{"n_layer": 9, "n_experts": 96, "experts_per_token": 2, "d_shared_expert": 128, "activation": "swiglu", "router_score": "sigmoid", "routed_scale": 1.0, "balance_bias": true, "vocab_size": 27315, "norm_eps": 1e-06, "lr": 0.00132, "beta1": 0.9, "beta2": 0.99, "steps": 4719}
Below are experts of layer 3 (counted from 0) of a mixture-of-experts language model. Rows are named gate (a neuron's input weights, with its number), up (a neuron's input weights, with its number), down (a neuron's output weights, with its number) and show model dimensions 64-127. Each number is 500 + 25 x the weight over its row's rms, rounded and kept within 0 to 999. Numbers have three digits each.
Before each expert's rows: a language model's description of what the expert responds to; "raises" lists some tokens whose logits its average output raises strongly, later layers aside. This comes from a sample of Wikipedia text that the model never trained on.

# expert 36
Description: Word-internal letter chunks in foreign or unusual names after an initial capital, such as Oaxaca, Kippur, Allsvenskan, Kuroshio.
raises: "ill", "ar", "ett", "ard", "lin", "itt"
gate0:475510519477485502523486527519492541470496496477546482523526500512499476501456511494507456473475478508491519516496522538479465512456479485504509487540493536514471485520527509481512504544513516
up0:531491481505454497492503439495545493524507522523512557489486517500492492477491471514498530538532551424520512496502471492503514481513486507495520534505545514561494499487521502436491508551512548
down0:492479457506472456472556488486491509507549512486575524491468476484441445488497511497504523539524502478518482477518478532515481467496493493500516506518495525516481525471504502503485486486520492
gate1:500501489496470492484501514495495530564492502532566501489499517509538521518507433508500509493518481524495462532509500516497483482480528502459500537478524483488492500457552490463487482511521486
up1:457485556517494510505533457481524511507500501479511513464506521472485481462526515544550496530460538473511501506522520513548502522488513500504485440512500501518506483484525491473463487470482514
down1:485531509471495477504479483475469529442510499505472493467490485469476456500496488481487513485507458508509491499524555514505474520501503492474533508469503533533513462456501508500471474483507489
gate2:482501468516488482501515558504439520500503483458529498548501528490524468523459474506534472473497494517505514538513553509498495532469498511494530469483458520488523478482457493504496528538461516
up2:492507516470494493500495528486504488480537505447522522521457518449521528485485491503475497526525513520563489480475501504539460507501484473494470487520511531475476461484489487496498502501522546
down2:496495511509491510484495464501468505511517487499516511517471530478518464527526498490510513473498489473551559493514482499532510520508465517490490504463487490467507495509501494512494498491512470
gate3:531534500492541510472516488491492520498494490576535510538519527491548502503510471488560499484535537494475458507510558519497504484486512510489477509501495494482484470491507466482478521518507482
up3:518446491521450521541516468569520497521535491506501499473529471475554512523484475516494508480516480472483497483492520484504485458492480479480536489509481482488469493490512493488473506464528527
down3:465514497547519474489465504492510543479481501529493530545495476546509538520505455527496540518527513507521505520503494508488505492531502512513482473503521463508510486483492565472516554487534467
gate4:426483501518478517522510483450498543512477526517499520474528500482522482506530496522536498541527439500533517512504522513514526507551494500488505437503473582492473502473525494544496501520472522
up4:525476478510487524563511513507543486520497482510503522473487509532505475502496490522564532482465515485469514498530526553498502498508525517527506452467513494512474486473508506520509487489474482
down4:506552490523498505501509496495467510506485533519473505446460493519492522509575497531494517489491526490501471522529522526482507501514519517535518482552505509508527538505513488469538544532509507
gate5:513475446497491520505487494531512507519512459531495467554518495501522509518511508469552512496507492477473488509484526508571493537482472514516492533468528516526520473528493483545449464521524498
up5:493532522529560551510517513459535485514495507499495512475475494494493470512502484575467503518459520521531425515516531475529469463506491485521530512527515494491478498467495527496522532511471550
down5:502514505513470512471508526495486494461511492501508440529499509509529504495510483485525519476512491519470492502482477527465588482504534453481507458452546508564475487520488494523506513472474526
gate6:498486430492521499516476485503494524524507462543515526554497497536529479473493522475499494486531442510524482480484541498542513492493506486503509482466474558478449502508514431522519517534545523
up6:490534482441488464486500511491486550522497505499529502440441524500467515533499510514488524529543510526531474461507552479495489532505529480469480510461478488527521535471480440527470505470519545
down6:501485509521510492492479515522449456540488474478508461550499535441534499512485475483515487503513540508470502508507498488494491477562450509500510524524452471510469538537500481476501485524513451
gate7:507500541472545525513476515499482489522546515477526461505494497512515485501489502548515508511518486491488500466472517495516509548514485532491489481522533564490499491484480469531467501526478517
up7:557465466498487497531528542511477472476466557533514519478475559492501509486483498519497498510473507440532525511503580487523523483514521508535460499517503512476469532511477497515486524511496531
down7:521495520445483501501495482544550455492540495470458477481481545485459513516492526523509522506534512495465486500497468511499508542499451534537527520471486490515459494499492476506486499481535465
gate8:547463503535486487523497492484512494474552508487520529503509539500511502495512505492485506482479528515509505498491533511506587519495486492526495503534460507476503509510550474489498481464474475
up8:496526511529481529515496466456479513491473438527541492447512497518490487515493468536528463519503496489502495549506486475469434495507520522506508505483457485528488482453507479537520498517520524
down8:537476515524519506483496541509515531515515486479527499493521505495468484462559488552506511523508491507518465506499497453457489500506508534424489536509486533526526470499482477504534465493499467
gate9:499428472466526493492443460499537485560485481481488523472521489487494501504513482472511516518546485501526500534497490578484542479470487510520490454518516541527508506478484453514531510510548524
up9:497468456512505461483501503491492497503484505477495550511479492494490548521499506495511465444498511517491525537482498512504553519489503570501527505522511509517522487496498499486547500539483536
down9:529495530544470527508514544507477486478529480511507459445506463515550523526498511478469517437497521479524512465517534519511522491505494499570460510499490528524503511502491499493469500524532470
gate10:555508490519489486498473518517526509466526535502472511482487506451504501491492499510534476510532483524485516478504521522517486521512498550528541488516537501504492516500459470501493491480545543
up10:459530490500510494504487508455557492521511480449487459563488486470494516524473487512531524481495509480489469466481504457510487509476491523509550495563519510488468524472508564492521526521513461
down10:485509511475514500507449488467505447570508519490478508580542535510457517489454506549563484494487495477430494509480496533507497521497534489481513506514508461513530528457487463515493568498475538
gate11:489500504500507518518511516521482508533527480503524537510504479504507501446518470479512545486561490457487512497527469487479486471523514533536463495495505538485496518524568476515541511480529510
up11:507505549494481534485517492502514504528461502511512485525496491498552547476522525466518470493464560488527495521509429483529470533497498471484500526507484504566555481473505484451498506507542499
down11:475469518569513473508478511497509495515505529493507523442499544484536518495484482452453517520481502490505456490530510453479492523488503532485528472504496504515509488480508517504494500485477475
gate12:499505503501497523487542491481488495458494456457529506524501462481548484528515503514481473483510525543515496501482499520511508519466479501494542520522459455398471467537454503469486486487499545
up12:513522498503505456466486517513511468475477488445498519488486445498471524526535494457508535459544509506455501480482532568504482525491476484467520488500498480470535481477504508502520483512504463
down12:487497529483531489504471503454472501506534511502539493520453540455557487495484465515522468496502535474464479527497532523494496497494509537539517500498506466538475500491503506490501488475530500
gate13:523475497521515529513496491560559501517548531526512531551513516490539470502527503480491522443489537545497485569488536530528524495493469507504505455460478470468481493549502484476515529472527498
up13:461518506489504462478493525489516524460494485497519495490486467466501536507470470513484488508476500476554478484481495506472488527487505505506489503484509527539467482438539500505497481533489516
down13:489526498515496501493474492503467529536498554465526459508474509490536507448492472502460508548513489477486491554509504482491496535496516521467493475510497542515485492478543511440551502481464490
gate14:485512497469493538487514454510504491518540519487518519491508466538525465531485484524527550458522454504524536485502492479530496482519505517455476507518494543545491519486506527511522472501497480
up14:504487449484526474524457496515481510531502500519445503434524502510509523514457517522537504521510452540470524478489514529545519545544514520511497490490497531528522551494455492476494493472494461
down14:502477476519514482490517521533491475512509523476474515521491546506480469502523488539500502507508534522528504520490479488525577569503458479508464491506518490466492522464495483454470492496546515
gate15:506497506451529425489511499508499538486514488481531515463469512494501504507498498503545480467503481488493480551481478509494509483474461467492493559495524495470523488512517505520509455475497561
up15:496508505506466536508516500492505483477516490462487552435472470489520498511522526508529425484470533497497483520546488451556528468486451469515461498502470550487504511461526476490531501509540512
down15:454512493524517523467478500539513502498523467496494508515549528497492514509484531474481502484515521493528473486463511471550530518519489523524492508446507521510490488528471485520485475466475467
gate16:485476491521495480516525527512532522505530522448521506521492506445558482465540507508479506529527493488502494513511516571490494499488480507484495451526490528472454490509509492526497517473523561
up16:486517544493517505500491476518420511528494474512524527519533485488477496513488501492508525511481498477472503497460477493468508441497502503532540521498516489487473520520468516529520458508483497
down16:489478472479504497477524478459500525545457477491504497528505509504518458557511497513485512553497500505515473471509516536483531536473491484466505491480505505526503484493495499504477501505506478
gate17:502466484458518499488482486517484532470482511534510471474481545480520497512523519510508523444496510493478480494481488471494552490454524512509534478490460503467541526521449493534542515515499473
up17:504469478482460495478492457488439544475502467477499518503486501449482469510510499531516443500468477515535460515485556489483466531485470493496480522528505487486498510470491470529517539528488520
down17:527490548456466535494469541469456495534446533476485508502514467505566475466483512508502520464505534467501446542470489523488502508513489530484477513514502488492478476506446490483462482504505489
gate18:556476493549509499517517514492498466487489503495506548501509501519478490469484463504496496542480489519516477512513481469524491488498531492499483526503505463413528471488513534510514484484498500
up18:517468481534526538509488505514490515464531507482496497511499474521519507486531514550459487471498501457473551493547485483521548479518492526455494510468463512551501493516532512479530511497534521
down18:495514517516525525496505530504491556497449470510517528490505507494538521472512520510498498505514539490481527540499516501516500488506504500514530516449503504471527484519509464507523507535521502
gate19:447488467497528494490451449538496513493529502545480473456507490477468503543510501471527563442505453507489519480467503497532493490508513530467512467511542520476506515471438514566504485479475517
up19:461493498481460509497494493492528531476512504520481495508510501461496517496489482460514513530435473478472510515497501441515514493445508554508490475520522514500506512488438504524457531475484471
down19:520546514496499540495492482497485535533535522492471518476497488498504492504481522485494481477490500452467484507465517481527481492517514477472518537477509471489501492515496501456520483506512475
gate20:480496442526531461499471516497507502481541510509495472525491487517499496525489495522508517523548449520511518516469476495502511509496500513510511468504497510472477480527526457549486496548498507
up20:543461498479517537518537499507500518522509507523506542461461535488529497495489482530541511500469454468531495511497523516490537531527539443482491497481510528479502480462533497510506505559539509
down20:482503511491438471571477525515479500482512522497506502500492489445519477511503491477500530478475473519494441513475490510488521557473486532479491496453527427493478550499525459453501464504540502
gate21:498532502452514534468534491522509496545503529537573507524495481560518494549495467502475551480520530522516545493462487493492474517488479518502482491468555488556520506490508512511467509488515531
up21:469501521504474482503464467509532497505509506494476512460469544482533500493485494451502509525522484482554521478514509493482522433528549490508485518480448462521492490480504505522499462483479483
down21:463512522512505503441522496487527502553483569448491503513451506515493526507480537514550531511484515522516548532521525522504503478512497486455508505559467496499483501519507517503526501507480507
gate22:481516522494498487472483474493507512509477471389543522511536491503512495555514506427516509526516513441529510494516516531499508486524491465530493504505485490552534478505534472484486466486515521
up22:497472518488493486496535485479475530520497483464486499469490500475511485545499493481531517536526458479472495523494509523519508532483543471505456487486533506511499504492514477461550504501512480
down22:475504492473519530453488519503511539534519505495499516459480500548468476497549501504501455497534533511515473523499532500494439498508507483508459515508475484524527528509515512511491532540553508
gate23:522474453484502493548485509484501485498499528522511531501517528511526499519469495479525502512516506480503447489490509486533461464508487489517491479516486510466485479475537473501524500493518460
up23:537542501531493540504508502505502549473524490517543451549466531495487491479514469489490487471483502524486511534499513490493484525526498479542522541514529515490489463535529501526494497514490537
down23:458535490511493497488503486482536466471532527503512514461503483532482515486514455521476487542491471483471503475523513516493504530532497506507485483497501518512508522457525503502505480470529479
gate24:518491509468539466489460493495481524463519520575493500515474528496520482502509471461517508530486498492476458520487520534489488524502467467483535503489524533493501480488513478502492482506472511
up24:500452476528500509511489463496498506502527514493536507520524493508495513472521512507500491457510484496471536475490477478508520462495520548504538514487496544465460486492459530484499508505506505
down24:482461497540498503470506509537504524514518507517507560492492495509445520525564503501467510441506506527500462500485497499513504496541544500484527507493475493513504548492442524484521505498554507
gate25:452495491502476519491495530476441482484515493497577458553488532511480512501450494478501503493506474513486506546493510507490526528510533454486524480499515475506466408525506513503481465518467502
up25:484532476523482486492484462530530522489517487555508524506542533468497490555534473464523493488520500539495519479501553534456524511501498494479494477494481483456498507523543477530506466487520487
down25:478474522495508525502495523539535495491495490474455467526515484526478503462529509495526507532463508505542514509465469524477471529523504497531494476566511486479469477458509512473533456541498498
gate26:488461535443511501466489508500483477535493517479533437508537478521474503502511479509510502485516504497507543489491517485496521522451490493501534531500501493521523485484506492500538491445525493
up26:509528445522511467496492458529472506489499534480533504509483511486511534509542518451503506496498524496516499512510490534508476546490505506505454458511490502487483472551557443518494536527494520
down26:494523477465534537530481516495543552518463469488530512513508516510463535538472494518496497480509480492521557502508500466538504488488468531474507515477512486492530501563528504493471506486510511
gate27:527484495522542520497482479502510497553500504501491459459509569529515488528494496501497484520555508519457481485489466516504517485524511500465497480511523458478486533526495559496504521473481531
up27:497465512488547485503462521505432485486489535505527496478519504484475544548494509513516498441500518494507526487491511485524539516543496513528500469516490498506478480485452541534516534418513512
down27:512471559478534478500511526484498496494446542523497525558459510511464482527516531553514526433513497537499463549483539483457529457489488469487511513516527499497485490492479504490509493446475526
gate28:499433489543502531485510461523484478471516561510497543494439531484527518516497522526491498491520494480507516483508563530517503480508478458529474448523467528472498532491519470522489516502476518
up28:550495509529478488561463464509509522530523504542493493479528504533529454493478502552518484482555464479518499483512497463459512510507479514521552492492485504492471475508501533507511505439506497
down28:530481476499529507500502496489495530453472510498514508543513502459507472541508522501487522516480500490520497515504544514498498522503495433497522498514477455512505555527503501514511489494451478
gate29:524484479471491497472511515489494510497515473441491527471419488535540488514482501494537501469481496453486547521485495468505479536478496478533483511541520518444458511511530494536535501469520482
up29:470504492518506500550475460513519527492469525502521543511531491551499499531489479532499540550496525486519497485508502521456517500518488496474457441509476485500499511481537432537507532483540513
down29:513498516500526470514499503510492485488479497525510518492521455527519472454509491532457485467531502488555567436469460532513453524499471510459505465507511474521531513511502533463457513487462539
gate30:482500496490515460530528559501542503525468518440517495498497481522507495548498485519525531487497506508512564510448476477508493452510477479529495467487560502540464530516461525523516473429471526
up30:483457514537478516483487514491433509547492517498476467507505484508513509535487533490458478450496484525499553484508515477533510504503495514492502496517497537531536525492476510470521538488505495
down30:483488476514475525541490523555505504518513507532489522497560477495486529480524487486499483493520484503448529489447461502499476514470504510473487483463520487515489449448485506499528504474507485
gate31:501490467494540547515487516524526552564469447488504488507454486486481474490499479524492505504470533465538495519510510493544528472500469513534501500528462555482500487501483462455503488475556530
up31:502523441474484517503473478498560506519524473451493467465471493529517504514521498460538482494488512511578518496508503507496518475499497489538548479462510489521512478501512505507475454464532509
down31:466497509474525471514485509509512496473471454491540477504486461498536500494536522510466476495507520486500521478489461488522547517436495488527482505482504461482521479511578485553484499460515511
gate32:517454504510464474524534518532481513535511531525474489531508481493531531507476518493477509475512487488468503534469511508549506532485489532533523484483482511487479487435467541509431500513488515
up32:530486493549468500509537498510454519519466500478522429527449524516477507521500508500475476498489545476470476540501485521448462524475514473526531540507516453523522481509481516472526515497455493
down32:484467486510514457441527520535515545518507514517538479555487564509509467527511504533527489506485485503487490559517479527534529481539446499487474506533485555504494515496490512494513495529486465
gate33:485462500502509522486494511515508494529499486510488498487512504459513476496522524516487511482439483514501494531498593485582476456467499468496466477516499538521508501523518490515498467518502513
up33:514526544515507478485465512513481507487496490512485472481514497504526512523497483438519522528535495505455494475528473551489509495587498552466526502529476506496519523501463485460505464506529434
down33:517506511503473520503470528502494461473515521461493517468514421482513476514475495498497534497521527495527479523488496510508478451469467510494558482460489525511450555507483485530514501521493504
gate34:507499482453495481483498506523497486542488491478551522489518507491514437507539459535551548455502532481507501516539519536501478488484465470492504470520497520482502450498522491542491472517506485
up34:518525520509516483477488541541530505515480476519423504507543471482475482455515548455519524518535497501496443472528476510513447496545454493514461507447506515475484468474499474508481497507541511
down34:475494528475443556518517516557501505480507517497465487523513484473476513507491502518492505498557541438558504457478499537512470462523501547489468548508515505533535521503509469476452500498501504
gate35:462515519453463445509486499485500511500489456450458471535470462464554501508513492495536501499507497506516538501501505436479509502548456517486492490495463516518522476505478504475522514472479535
up35:508471545541488459510504516499532483489509487470498498516503529525448519503483506466521466529478518492466487511515518545478525471486515485519540472483465476490510503487510528475482500517509481
down35:530467526518529493515489551466513502470481502492517484542515527454501524496449533512484523479480517459488493445526513537517543510514491460468500542495476506503543497538517492503503493470539508
gate36:540440499479567539496479513459437564527510493533499490510476524513537506473476503482500517494526524469480520500493508491522520546484460463547538498485481520441487478475521482499477524461502465
up36:518483504458498504530488561488479528506495524522465444505499528552461511496468478495517497463495482509543517495506526498509480520505476468480497461504476508505500500489515494499514548487489488
down36:509508488528513527489501509536483514492430531478496496516501505473527464526481542525508517507589518491505525523518459538423520511452458506514520525513502467534497501468467518512504484512509504
gate37:496494571512493469473531502485494502473518477501515504495491512531501506500489493510474472475509534463499496507500508529487561524486476519490522566486522471521520461514554518531478494479481503
up37:489515514483469494534538491499476532505505466514509469475486505500528533533496497513525502443532481476489527522511545520489512516528447521484493492460486565536509476458530465538541486487492498
down37:516503483493453483517497526509520491528502501518513528518506496490528565514452490455515494478494470497521480480485437510510514512517492473486502538471493469518489485517457486505496517466503468
gate38:477493540510507536456475543461462516510513474461524549469544471508504501451493513503492541501514510482469520505519546454503500496483483466504514467518510555473488493488527505532509501499530505
up38:529464482488511532489455455537480492530506523523497467516498532466490493522506507532494521492461469501507469506527493540539516467500527496521496503481491496517487510520512494521525512496489456
down38:519519495519504493513488512511501506504545501517543485511521474508443480501487485506504521455502505498532470489484474502509498519482513489474533494467511492493486535502500502455486508459495515
gate39:557515540496522534486565479520496488583517507574497511475487469513527495480461503489503512485532467501496550497506497437563515500535499508489498554494495522479482470519495544523462484452538496
up39:506506493484467458558523465514512488465517479509486504472551466452538494564507497481547517477533481509481514459466509524523489510542508544453558521520476494533476488461484533550473474498505476
down39:483507502484543543505475518489535493511508446554482526545515475473471495483492537511499545498521489477494460482497484518479524510498473530498468543513487512509497493496494522520486464475489487
gate40:490463523460497502519537501502465498535487471551498524493469484516528545493491479536485470468529494482484499487474497479505503469535521523517500494535489539524485528520535521561496506503476515
up40:522571483531446455494495473479515501521506498496487434523510475531503511477506514493466448496504507508494478499542502488472481479499483525510515492497545489493481491555493505489482507476503501
down40:485503484534491488439477482492517536495528514504509493520505510524504479543513535539520543484519494462509509524493440482505512516472494511513478497516521514468527502466471516514529529513479447
gate41:497468531523505495464472584493505525498480509528521468532479483471544537483512480523543495483476532489531514591485512471574456540533480468505452490482494482509507512533507472484527476493512471
up41:525479491489490513509510537559515533496486542535509516521488494521506484538505510515468457527484515507559456476453517536518494505469511476463491484461479474469500504546540474523530588496468507
down41:507517458515508485466522510510518491495490537430506507462503478533507492509450521481485465513463510511500496504558491504498513523465467525473509530470463512500474456451514468465513481460521511
gate42:462492478486554459476477473465459527477491505517541504499489547477514484514532513495513522461511458478506503494474513515533546501508487496497485483477501481472564500510474491542497514485504500
up42:492504462496503425500466477470470501491482503536548533518493552517526531508493501496535486498476502465507520497475511488503477539426505498533501486502472523451491494482498460511508541518520509
down42:516514470480499529506511491477500483481474449490497469476456534494494509461448517471525488488520580469502481478502477517488506503534533504537467540454493519487489499495468505548497464509476490
gate43:484482470497508504517482450496526499502502506518526514541451528463514495487495523515479489470498487473499497513520479471497489531548516505519528518511465492500500459490498478511486539519502514
up43:485478518514485523501527559506480472449498473524447503549519536524516468494443501471509508517524510494545463478492505503520508554473467551481484497471494503536494527472471504477528493455457468
down43:486516489442472486504471522487479490512518489508499502497505517505544568493511516515528435513544484544465497508509497486513531525513530481482492497516521496481515500528502484543473462499532460
gate44:468488547487476541511475510491449500502488503516513499482509474474489493506547500521478468527508508519475486533517447465569480513485531513507506474507543515492489500522509476464490469467533501
up44:488497528513500461490453521471493494520533537472485485496520500497471510494520502491466518530442528481493487528514520499425466502459488472530489519552495477486495507465465510518525502489468488
down44:483474506503497493482561518526496509501531530532488505511558473490456505493505514512498506536497515511486490505478468527499489517517519494548466496493515519510501460504470514495544509494507467
gate45:488466543542472465485517526493481504513461473474519552485468518483510515491540508446489460503499545535519509499502479466503524470523549521526512501491539503503485496519489487492498496508462530
up45:506513477492481507467465493512530531530513458509506496488514472532511527514469495504528508506515486463522508502520503487519488471484498530547534511471514518526516502508481520501504469493476480
down45:505543491493524524495549500510454508513524516490507530485444505508539516478498509513532494503528479458475500492499504499538520502506543526522532490506495523491498489525474469477525487499498559
gate46:463461479518501523456501507491450525485472509513550495517478507524500519482519478490475505478501480482516484491498539457474501527461514446505520503485520521496497437508479467493485518454491503
up46:511488489460467474577500492512488519535516493533511502501532528555514492541483514445520509501547487518474505455476514477474517452492505514542524479487555503493525503524513528490509467565475463
down46:511490512514496468482507514470491485512528484500492527501463464448496469523498501483457442538464465490503586491485514487502510480494510532488513487530555502449514512557505529481489454502500505
gate47:504477499493483497502539476493472530510494531470521475531508503486505519428504480494501499485525479549526495497449488521531506484507517511491492531517483450491454519432460508508495527482503495
up47:508534546485500549468507523436517475510528455517497522461491484457478434501459473528506558502492490459493513457499492477517535516498482473477490511484512543541521517452500506505498483484505472
down47:450514515564514482512501511471499513466510510516467479511502485507506536530537487497518525496507506498503515480519485574555522498517480477518510537488476519493534481519499465474504498524476495
gate48:529493469482521488500450513526491499520491533512536446539481507522492477498514497521509515470535451516496479499483516487520506513514515519548551474533497490500449541494547486584483543472488505
up48:483484538504449497509537499514543489485489490489470550516509498484537516548481499488483469545522508462474497500509463517475483517465460479510481494482479486505525532525532464460549488483475465
down48:512503468528498513508490504475520500521519491492507550552469494530509487517500544494499491527536507506531499481498474499522514478479511505495533486460480514485521543489517481470510490546475522
gate49:492539465463469501496534539509487489488510492504472525512514467543482480484491518485513492471488483476519520521502519507544492512495500488520474501556486484486521479502508482491495504470532490
up49:492465536484495491485495506516506515488522516537506519487464522507526491521516550505481504519528453499464476503476478450509504497537479487472524516500511512505504496483479510530504497503516488
down49:505482484496459506474505504547486514480526507514485461456545507434507514487497549490534497503508502491475518505497500475474497514506498527517539518529455492509512475476478515504517481520461501
gate50:520505555468497503483492517488469528501518530528471487514472523490508487507464502499488478493523504502521501519481533489510537522498514487494537482500470521477486470510512506538501496459462450
up50:491518520523495514494527488504513506521472511463542525453424489466489511474489528508492481505474517468482464554500433495525527546544468504533475484527529488531482462455544498488446507508503504
down50:535518477510551491519547493506525439529526487469558497466478525504486486535480493519450510516519504467466444490524520538496501502517451484484495498454531511491465482555520506494488490510491460
gate51:545515528472505465515515511508520483542507474466546484534522517506497480538491500502535477478507519410548521466485533499491498524506497502531496451518509522504475491520547487478444492470520472
up51:517511502479521495485535504537542512472508504455521507534471502497496479442495500496534526545472498497498520529490483503493509526495511443521495556504506514505534508508473509521518517476430505
down51:522515456532501462529501529501471484550550509484535499496482452542520536516511513527496471489517510480509502485549484524494490518487460479453506490475529513478498543486504552497488502524503498
gate52:503497465499481466534470460505514511525485517480519506538522513488504504496510442494502507522486506452470535487470484515494482481493487472498511498497494506502482503511500480530547474495480522
up52:493497494505476494492523529484516502500520469514485505497498492460461513476518528463491482447493538485493494488490521474476467504483511476514485481517485518536509466482524445484513484534482504
down52:494494487499484494502519481522460501491458524480485541433503495503490517525486475486549498524526492496479515525484441515502489480507519464499455459507500557509501535490457460487507507508523522
gate53:499484500474551558447479465524520490561479481535537486551506490548495505484508487504521501484466501491444457531488493501498516535487506476514498523483472530482506507515505473506509492495487528
up53:487473490454529503460504468531500487555534492503480538462505509467502487510536530460543530504527473477472508498473519509501529536491504537497502512537488514509507525480511488507513509498501506
down53:517481544495514465512483503482481553512485479457505489515474504487514525527507456501490490492462538520493523462501562502528473472512460489528494510476492491483489492504503493503498502490529535
gate54:513519509485488471523492528481535527509460492462503517522516485474496518483447518525534496467458506500500542501489519487484495499441488480554570504525543506474488481489515520509458497459529504
up54:466496489543491529528548559536464489476500477573519513520521489482523472480490493521485497464513475512500505486505524504524522467455471462492454442519463557418476483479523567473489497501520528
down54:497514490458488445502528508443499530509505504520482481495507498471559535496485497460496519503494534480473490454525496515547482516477509518525491507505492511488518468497494484488472489500498505
gate55:499513505503535512449470481514463487505496542526474475517485501515495493482530496447489496512547499534449488504516505496532505543456518515502446541448496553507453541510510538531502508510468512
up55:567510445467490517490535491547511520558503472478518533488508461527505544505523524497500531509525495463516471496483493490518473489514469528499530503475533458515506534492510515487503507524539499
down55:431505556521468488528518534497516499459470548529513481495520523485523415501463546511487509512484488463445523523518464506526519514488536522503531493529510465512519504512496530477515512481518484
gate56:495454471441508499497483477497555522498515511507492467509475534524497497485504513515507501495505475472484498505501524509534520491521501534509503486494479539484525515496489505517520524443492490
up56:499502492495504482476470462506474516484526493508513491443501516475479547510519496521519501486450528474484490502516490437517503501499503479497504537576522515460446511506460524494496455514492496
down56:541497476513479549509494527525546477491471548488441485499513487522479536510522494517508515515487508505463483532496501547465474531464460530527507511454497514484488485504525494468465510496484472
gate57:475491532479482475493510523481490486503508534486542468523460492490545591507530482509497469484466515476449472492482470503509504524478509480477477489478526477480488501560544478545542489482488534
up57:563502563532474516499460482520574513519497518519463498514549487472475471502461482461496524519535476500500474475470518520514507528487505502529526533491508499490481510499509506451448507442488504
down57:510486502480476486441456526518499509528501504495507494485546466488507458490498519482518503518445529466452500466458514499496487544465486502489479466485501497499511506479534539540458488514459522
gate58:471501465507522556486504523490503560503548482521506519490537512494557462465522504558485509512549513540520510493515498471520508512472484498477507501493486508521515463525449503493517519468505570
up58:498516481533485520519523516500538509530484464508503531514494476454521459521545483505485516539480512468525450519510514484511506474484503528494462497488507520487512488478480537558502494490523484
down58:508529506503506497497511514486516449489453484427478505503504525508448539435475522473492443496494482486560452521482478497520481508493493536519539524547505450463470506522500458493478460513493565
gate59:497498515475551461487521510501526521498478519544483470476468543563536486511490528537537499525508513485498498493493539500511528511511510486531544499483491503513478497508461506521502529501452468
up59:471490495523510486454478515491499513548502471529483489487534548524492492472475501541482519498498475513495516515508507525544534501523503475502496514487505547435498535533464503483504530490508503
down59:451471489515512488512485532548499495496508495478486483467534525453539549481481485499511500463468524484557498500526489533498522523510494508508495523499495489557543486508521477509500507497458474
gate60:488494499481520450497517522517510550502512497564449458497552506512476476565467482460529528462495489491500494509498477496547477498461492515486522477505542516542515479514505484512519458492547500
up60:518475478510493507489499544508542509483511522473499491557498531498507455455499487502488505476500479518522535494503593502507496493502549454505512535517471469467477509489530507522519535530498517
down60:502532452537503531512553528529510476526480513508515499504479464497453504491521466534420539486514502523488491498517503503512538504530544510497482497540501503495450545499477543542524470513480494
gate61:558478481512494500504484504451520468468495488558503500473499478482506547522498492523514460479533511505415437487532513490472422518490500517505503508512486491488502430528513559486512489474455497
up61:502456481513486502488520526494454518499532499513502498495498513446532563471468533523477476521512499493432487520514471479546514508508552521533530491550530467489510465477513522485494541475458483
down61:498492556515536518503490491447510509527484504514479510516474545513542508485462506511516523497524462499444485493506506485480515579500503513525528514550516471521511528503524457490463496495478465
gate62:468514494491516467529511537537515492503499509506509501526547466476517454546493516477516479504510450465502505509507534505539490506506483502472496434530490514496492485482558473545490494472535439
up62:500528487487450462489434527540514497508504504500509500538535520497511488477530492459507465510527497495515462497547552516455493522522510477501511515540504523516504485511519495516482484496499506
down62:475537535486496493528503509495484538532502521537513556495516478505493445488535479538468547524518475497518510514506437530485473502500484553527469484518507497490519516476502456486531476494529510
gate63:535475488475514515507450513507555516478504515520501475515513489523512495472523499494499514487494526531494487481512521501484469495457459487517471485526518503471493492541531474531480525501515507
up63:501484482508500548518485490526507473516478495489464503482465504485502522459489511507510527484475470455543521521507521433520498465481449490517535468524489530512458516505457520502503499488541552
down63:482476527471506491521478505457479503492484511485522480471481474525518487446538470493496471498504500460494474488491512496498484496471524528480520470485531491461484559493453477481477507526494479
gate64:521498526476483517449478475497542517503452510512516451503525495503488485501486435526491509456482547491469493487501517460523457508498507482480532504528492465519488461555500456514489477495552502
up64:500482517469501487497495555530493479519544499513491478527540486523498518512552569451485509493524535494534535484483495476498487498544488484518470502542503558474508527510523501505515474533508488
down64:510525527452505541512494512504519490503476483533500524499501484531476465445445512457497546512499500459479447507502465493492474451471493556492464510522488532496531479469486500474510466522485497
gate65:551515507489524498485458450534516494509530504533519469511514530531567471484524485515495517481497506451551462490444508543544502561497530460489486480516492525508487483524521497512493484484477504
up65:479511503517507482484518505512515502444512504516511520481503469495497484472504481470493483514468535487476525489508501501540502503462551515487533578507487492545508468503534559499478502506500481
down65:513517500518487516467499482466481524550493513496434512456516505510483481466487502521473519531505527452515506507496503518489493469537510521560504523530480465472441508490532518527531508497483506
gate66:494501439599582536476536479475439535529481484509447507488481494498541483477535535552512461509522495515505490469486483469479492498514505503517508521555495481497435508483506539478532508520513565
up66:468525527492474513512532505525552508483516495507470488499518443473487522509531505485453506473538499524506518515516459509501480494528476505460474451497510498529506521547547469509522499502498486
down66:548516478508498478484506504527491510477523516463491529532531474489457487476505533524524488492513481509495484498498460508544485528473553502518476503539484443499522488462470496503485494506502517
gate67:495466466441517474492511492515516482515482545461425535451496560525497495509521522538491521495518470499543499479487475499481514495501471474481526472497496546496486495496489461516488525511453505
up67:483469502522528534490518520501515486548536490482490475559463524503502470468498466448475516525508477498516500517441487478477501493558511515510479526452525524496450511493515510493528475504506560
down67:513474542521511540491429514477492540549485520484489521513469513500488479510505474489523519471518486499496529464496500524502511496491511466488542464448493487454477475472460504480460500498486468